Below are experts of layer 4 (counted from 0) of a mixture-of-experts language model. Rows are named router (the router's row for the expert) and show model dimensions 0-127. Each number is 128 + 24 x the weight over its row's rms, rounded and kept within 0 to 255. Numbers have three digits each.
After each expert's rows: a language model's description of what the expert responds to. This comes from a sample of Wikipedia text that the model never trained on.

# expert 40
router:151126131127136115111103126145115128141086134153121113106121125105123142141153129149094141137132120184115175172184159143148141095115136133105123130145150109172126154084084088112080133096125112118129151118106151136117101159094151157143106122141102107100074094167141128076125152142133180116128134144143105111164116159099159110172127112137106171117133171114111143120130138111146091156112
It responds to: Place names and their connecting words, such as York, States, County, California, plus of, in, the, and colons after Province.

# expert 29
router:131103124104110126117145092148177084135094100169123107144098110097120104125131124131100092105107111103126140089144134161135119110137150096122099175088168111155167136140088145093110139116131140129091112112115111115101161085110104122117130116100119126135099094140103110119099148161127145109083142085099116139156093087116115163124164093117107157130130130159129153120150121101166084164144
It responds to: Paragraph breaks, sentence-final periods, == heading markers, list dashes, and the prepositions of, by, for in structural positions.

# expert 12
router:130159167164129125118139123131132121133110114115145138117142107115134132134187127138115134167102168120117162148130087087153168144157144152109110114157112126108087127090096137119087076112125118115107134130107126130121122153157137102177134135116133113099145154108101175100174137135150120106094115141164130092136120144129163172130102148161144092106128166104143120093097165128185171137098
It responds to: Closing parentheses after abbreviations, plus units and place or transport nouns like km, mi, station, Line, Air, Army.

# expert 49
router:096165143104169100132124076145145088156141074116123104103133102111118110108119148167091131103118126102119125139144137172112128108117104115128079161136117114154130156124116139100127164117084097133121151114143136147116143103137149137128127116146141097116089128151109146086113129157067126131092159149154131149155133092152115069144113113129138167121099121185128136113156128142171112177109
It responds to: Prepositions like in, of, for, on, to linking a verb or noun to its object, as in plays for, elected to.

# expert 37
router:098153169141123111150123100142131122145145100142087100133122087090139099091132137138119125123137121120120117143153166136083093090127103117128076143146105155131122136118125164107168143107140074147089098123138139121122163087144124128141152118159140095080076125147121147142141083138122107149140147129101121105175151099116095105113089119110122102123112132179118149124148145121133093194125
It responds to: Verbs and verb-ending pieces in narrative prose, such as car(rying), dro(ve), raised, attract(ed), plus following prepositions like over, into, between.

# expert 19
router:123109095119142131161138156132086136131179167154149097140154160111119164125156127089113138169143087099139166135151128112163099151118099126108110138120116132149162123110141112152161164115155078121111105119130091150155106158142113152128100138140126123119100089143161150118162159155099132134145132165083126084133134157142105103133140160141142161101151173148142100149155152144119109164166
It responds to: Final pieces of proper names, often Spanish, Portuguese or Italian, in tables and lists, such as Orland(o), Cop(a), Marian(ne).

# expert 28
router:158112135114151098121157139092118115115144120091132100128129142138157138137107133152136141082135143182120154122118120108123130173128103158109098127132140101136123106118090096089100083095136113121118155114118091124105118195107139125102077153103145152136149146100116163080138162119136180121142122100123182172108104122153102164108119079138113130127113119118163110112112112090163148140123
It responds to: Dashes, colons and field labels in infobox-style bulleted lists, such as Species, Order, Location, Progression, and coordinate or distance units like °, km, mi.

# expert 39
router:149108143167111136095121107127133145149105091136144161054105100112139179144121143164156162125118143133128119174143154124120140100161171127123100063079148149137133178096137163153148141143139100130104101125113106150117123159091159128135132132127087154094128153134105152148122159143154177126143141151105134130101110108125157125132082128107130090138114121122127105093163146124116127126099
It responds to: Digits and number words or quantifiers before nouns, such as two, three, several, many, 25, and year or count digits in tables.

# expert 5
router:103141131163121137159107150129112158157123184158114179130144173127126174142132138147118134123134106079108131110128152109152083163085124159111163152125136133091138117129148102142132154115147146132139096121105124157141104121167126144163141127110139097099153124150157168147102158158102110107161110164150157127172105113095096120140109159091176129124144129124099099139136127079120105121174
It responds to: Word pieces inside proper names, often foreign or accented, such as Pierre in Jean-Pierre, Månsas, Garahmadov, Derek.

# expert 51
router:173140134183119090093084138149157163163117146100150146098142119118138152120159128174112117125125133135086122161072137100103108107126110156123115132160141142113120090141112152151113115131134169117127158156118166161125129122135120128166117132168109145096118175155129143116149100113153126116127075139169117124140117109105112129097088126135154099128155089140127133083135148095116067126102
It responds to: Everyday nouns and adjectives beginning compounds or noun phrases: air-cooled, cross-ing, high, sea level, head, north, fresh-man, tax cuts.

# expert 21
router:108150164118127144153151114137105090140159149150117132157128169136103163149105114099109123173093163105103093149140119108156175133141098154105136114118159112166151108116153155145154128104121172106131161128155102113132127086157171160098122150121136111118162147105095153155135169147121131109144150163104143112142090142126174150141160161132130141128118099130167153152146165092160143096126
It responds to: Periods, dashes, slashes and hyphens inside scores, years, ISBNs, decimals and initials, such as 2–3, W. Bush, N.W., 2010–2014.

# expert 59
router:111094104117094129125135161084107125154154158109124097134152119118137129129110127118116108152143135169166106155154131126147144128162096114103123148155094136150144104073121108090135143143130159146122073111129085155134129144145090147132135148129098147113099141155145111124157129119164165124162107145076120119119111110121132172111131140134135113117171160117139095137142162114082105211170
It responds to: Final suffix pieces of longer, often scientific words, such as octagonal, nucleus, Paleocene, posterior, temperatures, Astronomical.

# expert 9
router:103153158133123124148107098131133101117114120154072106123105094130128080115125131124150140107137092116105121131128150127105098083136107122139082123140094144109123154123098158103155106153172071141083093137136124107129183092158143143142138113136130112134129139146136156165142079131137114121151132113094140101166183100145114142091093125109090106131105163148135152129161144127098117181117
It responds to: Finite verbs, auxiliaries and past-tense endings in narrative sentences, such as was, had been, became, and ed in institut-ed, reop-ened.

# expert 53
router:125102101104134097126084124142145123090162090068164114138148151149142105152142121153160146072136102137109123126086093106084109166133091162133118162165137107116122101154119117121128112083117107110129119128103110152133117161126128145121092143127134128134144111072117141113134146138123157127097103147147158160115112162154090089107127113145148132112079095135160115089152113155149155153156
It responds to: Field labels in infoboxes, lists and table headers, such as Played for, Total, Date, See also, Position.

# expert 30
router:127125151099113155121140135134104122127131092128108187066124077126105148143142133079144150157145135114118095136172126129160163181117165128113103078092113114125121116119088154132123139124089134104156149144150163132137153119125093133094139146132115103148137122149108124106102100099105120123174116105127100120160143140093184121102126143146154144143169157132154141123148145118167090129082
It responds to: Words and punctuation joining items in lists and clauses, mainly and, commas, or, but, while, e.g. Theoretical and Computational.

# expert 26
router:180158147137160128142144156136119151149148136125148141119163129114117119163115152079156129125131159154116129133161100125167131126133141150117160160108133138143115131119114154098140089094128106108165110173130101143120123157074140161122089135101116192120171147120121146113100162085136161134131117107129108121153113132133135170092139124158145093105117102096131088161090135130123174073127
It responds to: Single letters and fragments that begin a word, mostly math variables in LaTeX formulas, such as v, l, ^{, D.

# expert 18
router:151163114142104133144135154118125159123113097147108141099141116089121169122136135120151147156113145139106126141159106097141154118179155136135140058153162157145122155138140134128165100085102144130138134158111105096144123150110155106165113122108153140104155160122119164145093131144138149160154111122092138134095130149159125179157105150136174092159097103147138086107147165095166134106106
It responds to: Digit pieces inside numbers, IDs, scores and codes in tables, such as Ensembl IDs, chess moves like Nf6, phone numbers.

# expert 6
router:131062129149150154133146134119130111088145152132153130144148146160088157142094105144124122143118116105107144101156117113166161163104139143114140158124120142162092117122161111108096162107091125106162138169102162167155104110087140156115118131155132125166121147132106079157135147143132075107093127129164123118156079145129153120138166150114132096150125143104150161143096125166129160106149
It responds to: First capital letter or short piece starting a word after a hyphen, dash, or paragraph break, such as -b(inary), –M(adison), B(etween).

# expert 13
router:131162128140153133108158135117144149143158129126162138148176159131168123132127101106093113118102154156152102132153142100160097124095122096122107155140129124160112092165114174115165155141103144125152101103115132157126149174144132136095097135150131164123149152125148104100158123088153125137166103086121106149117116129117107141135129134107168086113148077123145074160085117129074133094137
It responds to: Initial lowercase fragments of technical or scientific words, mostly biology and chemistry, such as g(land), par, cor, gen, phos(ph).

# expert 54
router:165141095107174119153116147115117143146150133082092130102101129077102151130134161129133148135118145133140112095147113112098098160114155128121143097159169151141106119124165177164129089121134150103093103141096095107112108117127154146133097150101116175123123115096117109122099101123081110111132145123110128102096114157131134142139114162138158166096119153143056139142101136101174139135115
It responds to: Pipes, spaces and semicolons separating cells in data tables, often empty cells or dashes, such as | 0 | and —;.

# expert 0
router:133160139122136151150130152124105163089086124139115123088120142127122182133159139109137132139126155156104166133104137126102150136149109135136138083131134118127130139081148133184186107131137147131095175094121133105136122149146157131137147155164131103102129112157165175141131161162112141116149127156133115081123121127143080091136169125107171137142107144099101132125173147130178163091146
It responds to: Word pieces finishing proper names and numbers in sports tables and career lists, such as ford, ston, U.S, basketball scores like 87.

# expert 11
router:148105162135104114081152138138117152100144106114138159159140109178095084116100123072129103080108130103137110107084123140106106089127111150152156162132112117112118137157145155178148134181088131127121140177127145123138123134154160147097147124160127128144161141124127104150159078108141106133158109132153128095106123149109158107112162121107132093124105134118104149159091118142096138091111
It responds to: First piece of ordinary lowercase English words in running prose, such as smuggled, smokes, revolutionary, rude, declined.

# expert 42
router:141154126093138120131137101144121128142173109131092142093106154115107156128099157104115135142084105159143117125138109137109140155084140160128157113118162175147167110145164159160151107118133165112105152143118121095108106110138158158116129143131111157119140142078124123084108103106097180122111155132127118128093103145151080170168145132144095129112126120116096142135095146097185155096107
It responds to: Bare space tokens right after a table pipe or semicolon, before numbers in sports stats tables, such as heights like 6 ft 1.

# expert 4
router:151163102132134153153156163127116185133147117162095119089101141113113169145132145131126114175119116168139138144147149120120152125165168126125130092096120182133131167126091118137149147085141159131135127136121105108129134148103148092131096115096137155118146159122110173111120111099093133167161108129098117119107109169149118198159150136131162104155114119127132099129127169094159131101117
It responds to: Digit pieces inside years, coordinates and table figures, like 201, 195 in dates, the 9 in 73.9500°W, or spaces before numbers.

# expert 31
router:089165144134136136129071137134107152115121181102119117174177131152168093153085119132143134143116122097156099137118142116164096071073113148139142145126142126085084107124160109137135103164122150129153097149106165147127131143158124138132163138137144101149157122135145099151145122106115118133130134129110133150102156146112094098152083141105125125155158086073135138145138106154103143115133
It responds to: Middle pieces of Latinate words before suffixes, as in imp(et)us, pre(ced)ence, cond(em)ned, ret, cont, compet.

# expert 41
router:152121073095121121173134126150149108133120131092134139135111164088115143128168130154113162133118134110118105100150143123125147132156139094102123087145106117116107174159130136164115090156106093098150125142123121083139118122128107117151164146105117177180172125121096169117088129135149143136098157128137130101158172180147143108120134119134135175108124192142142161106122126116156138152127
It responds to: Pipe characters dividing table cells in sports, music and filmography tables, plus semicolons, dashes and arrows as separators.

# expert 34
router:153152128165106098101126135104106135139087146154087135096095130099128121137148103150157142163165146138162074160151107098066160118166131148143163071100114178150154120108093124169137106114137127145124135099121119137104151114149147174125106133101099112110120157149118156111168135127148128143125133106126146134085124111145134160124133139112119110149127118090129065111159147152139140149109
It responds to: Everyday nouns and pronouns after articles or determiners in prose and census text, like year, season, residents, median, it, they, %.

# expert 7
router:164149144177109101084165148146139174146113128128143161127118117146120153130148163100143159158168180156110135164119134112096116164105170107128069078114121131123141113147125121150121111115167150129138139111121177153117098113123161129182099132136127158125171132130118123100171129153131136153136124129139130162103121131144128090110110146132137129104127180115108106093154122162105107101091
It responds to: First word pieces of capitalized names and compass words such as North, Man, Bar, Part, plus lowercase "part" and "one".

# expert 33
router:142169099106151130137136149119112171146153138116092158098091133098097150128144139132129133130106146117134153094155124093099138154156183108132144080113159161117123162113131123176136122116122141118119120130116116120083158122104173114131093114095147160108095099104107156121167086117128095133170135127101118120114122175147159155151092168124179160133147140134121142118085148111157151101108
It responds to: Spaces and pipes starting table cells, month names and digits in dates and lap times, e.g. 6 August, October 10, 1:06.5.

# expert 32
router:131145098126137163163129159139094174155150090132128122123129175139099148108150154175121157155152095114160136093135174132122149134135147157107163146104115155155158145084095088131138151131145145121108154108119147128132092160164155123163133137105153108178120117148144151117152133162136193113152121149143118119194134116140124105138109136158158137106112123152122089138124165100144122156134
It responds to: Word-final pieces of foreign place names and surnames, such as -dorf, -jan, -berg, -ić, -ova.

# expert 14
router:120109130151146100140144139083112110089165147142164155118094155153130155151123153146150126155087131102115152119135101104165163176145133146113143160159150153129096119110158112079117115116078111105170143157090124149141112104126130155154107151135155110154131164141108150136123162153132099096094137150145097101146088129125118132124148152085139088166117126137136162090153128132153174108133
It responds to: Single capital-letter tokens inside acronyms, table codes and initials, such as NO in cricket tables, NORD, AWACS, A.A.U.

# expert 61
router:142122145110088143119177107113173076151129153168113111120104180125109149138130091125155109140127148123157122152144115168148160133137126138119118123121076089118155179127080155129102099125114145116105123133120091083109164090090143098097122140131115112160082113124115119162117114119134118097140127112113147089140123090087155158132163091122109131124150095136108142113170141115141110145097
It responds to: Full stops ending sentences, paragraph breaks, heading closers ==, clause-final commas after dates, and conjunctions where, when, while.

# expert 45
router:172115137144091105157145164080083149152094119135117134110103084153121147134145123098126133176133162116113108149132134134121157140166126128126171085092122126131127137102093090121136129165092179127155169095135146111164133141135114130129097139086144073104146138132139151114119110118155137151142107099088130106086098167111158087135158128115126121122168106109131111115159144100138096119142
It responds to: Nouns for fields, movements, places and institutions, especially ism, University, World, War, music, education, China; also the word and.

# expert 43
router:159101152122117125089116130124117167091092153112140136164162096155124069130106126079127114129119127123149102100098135159099105109108161145149188154127121134120099111156116120127146148164095151135123084157133118137119138130122148136086142126161134145160163140125124090179133133086147091138145125100138120140118147150092130093110116119123130088134105100093120152164104081146093145093103
It responds to: Lowercase pieces just after a word start or prefix, often in verbs or adjectives, such as unre(qu)ited, dis(qu)alified, re, st, con.

# expert 35
router:079163128149162111140090140130096145137140131141147114166169136139130149149110119111118120141152099108132118112129102151189114104081081142116159133101146143155123117128174106156145144133108105132160138152123168157163103146168146138132168145158108095146118090117179115113142084137116099118157149160142121126139137164149125105172181160107125165139108093137111113156141125118103149108136
It responds to: Inner consonant-vowel pieces inside names of places and people, such as Elmhurst, Flemish, Westleigh, Brennan, Brewers.

# expert 36
router:102115133142137112147090120145164103106142102110106118177122102132135101141126154176162176074161071163095099128093147092108084105139091125121108115160099131099122131123103124084145139089141092128099100141107143124115131141117150138132142130136133097115149100102149172106139118118133153116128122143105154159142156134171100133106081115102124154123092175138164159116135127115135114157121
It responds to: Past participles and infobox field labels before by or a colon, such as Presented by, Followed by, Died:, known, released.

# expert 3
router:133117141131103097097080095086122144122112094150142115135123101173143144117135113102117112129092130116111136140078153148117098134165168120124169109143145138139158126081151134129146180119137154136095124148119099138158095093141121163101154139156148112112141168124094119135138149121157163141137134141129118118081108129074196142126097128099109105148110146142169162097110115103115085145106
It responds to: First pieces of words after articles, mostly adjectives and prefixes: pre, inter, non, re, American, public, new, local.

# expert 60
router:088145148166094085167116132135098148162092155121126150132136119167148138151111102152110139110143129135130121149097119095107143114123089143113130169134129124116122105137193144122160123132157128135130155145109147140133138134108098106133163151126129122121130121113165133171148063138113092114162129163138131097123116112124114143083129164100145128142181085092127140110124136116130077140210
It responds to: Middle or ending pieces of ordinary English words split after a first letter, such as b-ureau, w-ish, whe-ther, le-thargic.

# expert 62
router:161076118096147111106135113118141078128102136119152099107100137124125139140127128123122141076175133145127145110142114124125133156128094137126074145121159115152164152130079136115068110101135087120128152155106105102135114116086108117103150123137170155133143104114111143098094160126159153125088134102103171173140107134153133138118133094148116155142127138159163147115092127077166114154160
It responds to: Bullet dashes, colons, heading equals signs and blank lines that open infobox fields, lists and section headings, such as -, ==, :.

# expert 50
router:139106107133145138147149183141096138146143132111137096087101165100097160133102139152162151116096128149095172113159119096115171107174140153120147087135093125146165096148137117116149091131117151104110135128133148151098104133124129142119103122128136160104164146083093154137152143153123143129153089111114137141078113107162130111099122134078159093137100109109159157101104144096119154107106
It responds to: Numerals in tables, dates, times and statistics, such as 10, 3 in race gaps, 59 in coordinates.

# expert 52
router:133112108132152168123137138147119104092178114145150099120099117154121130118113142182150125136089084178088114094153117122108147163125133144111170140102129137159081115129130135086122120128152129097159167158119104132096117120147149151105138132125117123143100109122097152143078177100134108114137147142170099141111124130169157163105099152106122100094132160129163109122141127173157103122090
It responds to: First token right after an opening parenthesis, like born, D of December, 4, or acronym letters, and other parenthetical starts.

# expert 8
router:113067113123111145129152132140099152127090087168080120165126132173115104141120148142097120164157098128118134112105092121107132090131185129111121088142151088101146107153138100135080095120138184126150129102119094123144118104142136130150111140105095110114134119150149118129132089169149103147145120147104117180128142118129107130150128110131129138102126171109143158108175120133079089113140
It responds to: First names, honorifics, roles and kinship nouns in biographies, such as John, Sir, President, father, politician, master's degree.

# expert 1
router:134141148104106129089115123144126126167140111118144072072101165159091157153170133098114116140082152146132135082156087110101114166134115136098146109112099100090128142108128163098120113128152156099164157149149132141120139133133167117119147150089111125167142162119090121134113136116112114079099140157156116127152111137138115175152157136131096113094098118146128157092134139120145095101117
It responds to: Opening parentheses, quotation marks and brackets starting asides like (born, (incumbent), (2020), plus table cell bars and song-title quotes.

# expert 25
router:140147133148140128139148132141112149146131069117148187050114131102108129126147165113104156172146120093105182084145161122087110172160178113124145107134119170133109144135121095149138139132154093119141143114130115131143132134130140118118077140107140094121143185139095138127142150151144149138138116155143115150117103167151169117130160149138116118133126113101137114122138156135171089130096
It responds to: Possessives and articles like his, their, a, the, plus first pieces of capitalized names after "of" such as An(geja), An(ja).

# expert 2
router:118113148126110149096081090147141090129135130087146177090141107096126095144119180155084157128146104087154094125102109157141100091170142095124136094084132118131111169138143097158139166143083125127122088141148107147147132115097129139144128123148108124098126136128111097138103136160118137132090145155152114107100132085130145147116135133141107167105131166145134141117104109150151078145100
It responds to: Articles and possessive determiners starting a noun phrase, often after of/in/at, such as the, a, his, their, its.

# expert 47
router:104137143104144130110072159123104170143116144158175112120127115171097114151094122091141152135128086101115113088133144121150126116098107155122161149113159150115096149084127104113170119139130106124132083101157121116116128113133158094136112140084116140133150182147127105162110152126135126132153115130135118111183132132141182144102114142154137118106146161119156154143087146076155129095091
It responds to: Prefix pieces such as re, rein, inter, un, con, de, plus accented vowels in French or Spanish text.

# expert 17
router:093128119134133124167090119157132156103071123097126148119119094113150151179120109166135125085143135134101109123120124097117145176110099124113141101173145089125081109115166104123115155112125143095155126143126152151153112115108143090101177164179105122121119129121138152178126148110113083103130132163164127142101138124146116082117138169102121128127158109124126109135110121156151099100167
It responds to: Pieces following a word's first capital letter or piece, such as Saturday, Outstanding, Around, Arrival, Durham.

# expert 22
router:147138145091097112137101118130099140102116130136148116143107099159140116133143140113112162152156146088113160177101085142098136128190171133129160076147115148121148118125112082107131100108105144138135159140122157125173109129157118146162141141104111103125137130107137153104132164129145136150077103144144110088073121140120184163153123146129144155136120161120167115131154154130090099117092
It responds to: Nouns naming media outlets, works and institutions, often capitalized, such as film, album, series, League, Network, Entertainment Weekly, Film Companion.

# expert 10
router:168137128149136097099157121114127124115116191121156097153098152130142104142086130103109107160107157091120143182107132139123110172073101105118158150129122166103109100130098153142108161147122138117121125118145142152170140149117111128079085135147138123143158093144105112098134168145146111125130132129106111168179102146126131070159102129148123100122122170124141126163148115140085130122126
It responds to: Middle pieces of long Latin- or Greek-derived words, often before -ation/-ic, such as reg in congregations, oc in apocryphal, os in philosophical.

# expert 63
router:083141151120062121133118123130107138132089088118141150110119103155139154128122107175190102097177105159117109142097141144103136135142162096135115143128114146114107162155110133097108132116130108127119101103116141125107132097092142128118141126087141119114073123122105143171157113097134107127147150102112160148119159084133134101126117130124090124128142082141135101148162162184146143167095
It responds to: Conjunctions, relative pronouns and sentence openers linking clauses, such as which, when, but, However, There-fore, In, because.

# expert 15
router:127107118103081155129132133147110139129168110107077106098134136094110179119166116114099153161123111139113157175116148135135153135151186115109114134136100120131116120115081110120162163152143155123106106083116097102135117136162135127157109152109144115109118135155117142125103156162129135129147129147081094105132108153132161151144127139193129129101125150143154103079121166099133099179121
It responds to: Word-final suffixes like ical, ic, ia, ian, idae in scientific, taxonomic and institutional terms, e.g. Pharmaceut-ical, statist-ical, ischem-ic.

# expert 58
router:141146105151169122128140154134156156096150142128129145120113169134124134143162158114154154143142172124115133180143166124167092137099101162121173166120112134121169113115131090149107143142141140129131144151126168121088099180119102147139145120156121094140142104148127117107173127120127127131134141126162113084175141153147105096153130113132138103134128093120088122154112126179095191099156
It responds to: Word pieces inside non-English proper names, especially South Asian, Japanese, African and Slavic, such as h in Pakhtunkhwa, ag in Kanagawa, ash in Kashyap.

# expert 46
router:127156133134110119129111126145141138152123082150139130088132110070183155158144166100108132095144125145135117148164128106157152137151146071108111165096120129161136129184083155106153114136114128109167129155132109104122150104109143138116098148123155131099133150092112142120142174123146143121138118094121131171140151112126142180118138128152140154119163095165156086111077141108120104094132
It responds to: Articles and sentence-initial words, mostly the, The, a, This, strongly in biochemistry and chemistry definitions, also LaTeX and chemical-formula pieces.

# expert 16
router:165166121162134104116101117098132143141115120137149111103114132133116123114151112173151117170096137107137118123110137133097126131164179147131163064136147144147171107169104146187138098108154135126145180144108116146164111115170145147142086143113114120120122151127119171087161121147151124158093124129130123118126110138157104126134132165125143142110131139098164065107182149138093121115141
It responds to: Sports and biography nouns and name starts in team, season and pageant text, like team, coach, player, Miss, Sporting, Man, and table row breaks.

# expert 38
router:129121119104142107133129112154135124151139142117105159142109165093139102138161136113133158145140115151140070115184137135090153143138109128109121107094097151145100104129179153133086075139110099112162122133142100108113106117160129108169133152099103144145148130105113147138098104122180158126098140154120134151099157172141100118086165099109146162130087140146110152112169125095148088114140
It responds to: Pipe characters separating or opening table cells, especially election results and track listings, plus dashes, percent signs and coordinates.

# expert 23
router:140096129121127152148174136133137128090165108115144146121095139118099117153117117096173131121102172110103115101095118119153101112115152145126160128122118110121127145172157082178142177126157147106158150147143169093128102122111118100123103105126086136097143151146144086111139138141130156112131130149168102094105123160159128133157177101127119092114114122111105173140107117175109158088109
It responds to: Capital letter starting a person's or place's name, often East Asian, in lists and tables, such as Masked, Soo-jin, Kurtis, Wakato.

# expert 44
router:127158123143132157121162164151122189144137110147098123113114178130103154119178127120133141173132129136118125126131158113133115140146185106132104096106100163121141164169146119138132162120163151130157156101104119107126117160151168086177092116052146122113150141152122153124124114153107115169164104101121107110139137161155109141155142096136112113124129119108145104145137153127134138094087
It responds to: First pieces of personal names and surnames in lists and tables, such as David, Mc, Benn-, Anton-, Sch-.

# expert 24
router:128112136149100114132138149079088097172074153145104098148106109164138070129120099132142087146153162127129129148107110115080138098165132146130113100166099130145154105073109111119129093162131149140112122080127147146115180120154096147125125134134083116125073142155134148144161104122157142122116151099152139101107130093136111132122112130145135068131138106122133109102150139133107128136145
It responds to: Plural and noun suffixes or whole head nouns after the, a, his, such as -ands, -ions, -s, life, series, game.

# expert 48
router:143178104119157154080122137166146130121168113124136148076143134092109125131151151128121163150091101091151174131089099126096131133152127142117140152108150104121140123117133122186170132128110112118106165128151132095166103108123136107123109117138103161155107146140121089097103172181121156101114149128150144086137129137160135089165172154139132131107136131118097108098119114148152155125092
It responds to: Space or the before years, rankings and stats in football career tables and season summaries, such as Serie B 34, the Pac-10.

# expert 57
router:074145087131156112144114106134073130105073132158163118156134140112117159122144119088074137137143139119098147132166102139143150164078118151121130080147140107119085134171166114116149170148145145116148123158104160127145098115123115098127109106110117088109127113135142140163156141135099056120136144157119108128108107178123117133127151164146134113116140142129127112131137112117177117108144
It responds to: First names and syllables inside people's names, often after an initial, e.g. Charles, Jo, Newton-J-o-hn, H-us-bands, Montg-om-ery.

# expert 27
router:183108074156097137162157141141137157170117124158137095121180135141125127094113130110109138158125112132159110141125174120138152087097105140113106149127103155153129104114132139125114151129112151141100154141122137150142091165135121141131149148171109099113126092147147126110144066127146113149170139157112120142117126103083115114107075129128139142107126114137122095099117136137102134199183
It responds to: Middle and end pieces of split words and place names, e.g. bar-rist-er, Philh-arm-onie, limest-one, Bloom-ington, crus-ad-ers.

# expert 56
router:090191138163132122076108070135121105158129103102139162058110089110124122103099113165120082122129122106119112145151154150093172120118109107141085142129123159143102132147105164148140131126120078136117132103153171140111137108131125143143115112141119101159108145141104133074152125116098104126118141122102091097162163093117112113106139136139118154137146129146114123150123133140154127171097
It responds to: Function words joining clauses in running prose, such as to, in, from, would, has, and.

# expert 55
router:090159155100133134111165142129114114156138111166094111103117122100109168125179134105111157144128137105155185160138111137165146136129167094113096085092099089119130165137114156128124160113092127110142159121164131147128143112125123086135151130093163114128097141145122130114092101146106107115146143121168110132162156098129148155143149103141141151104153167163126163115152131156165095140094
It responds to: Commas, colons and closing brackets right after a name or date in lists and biographies, plus "in" and "was" there.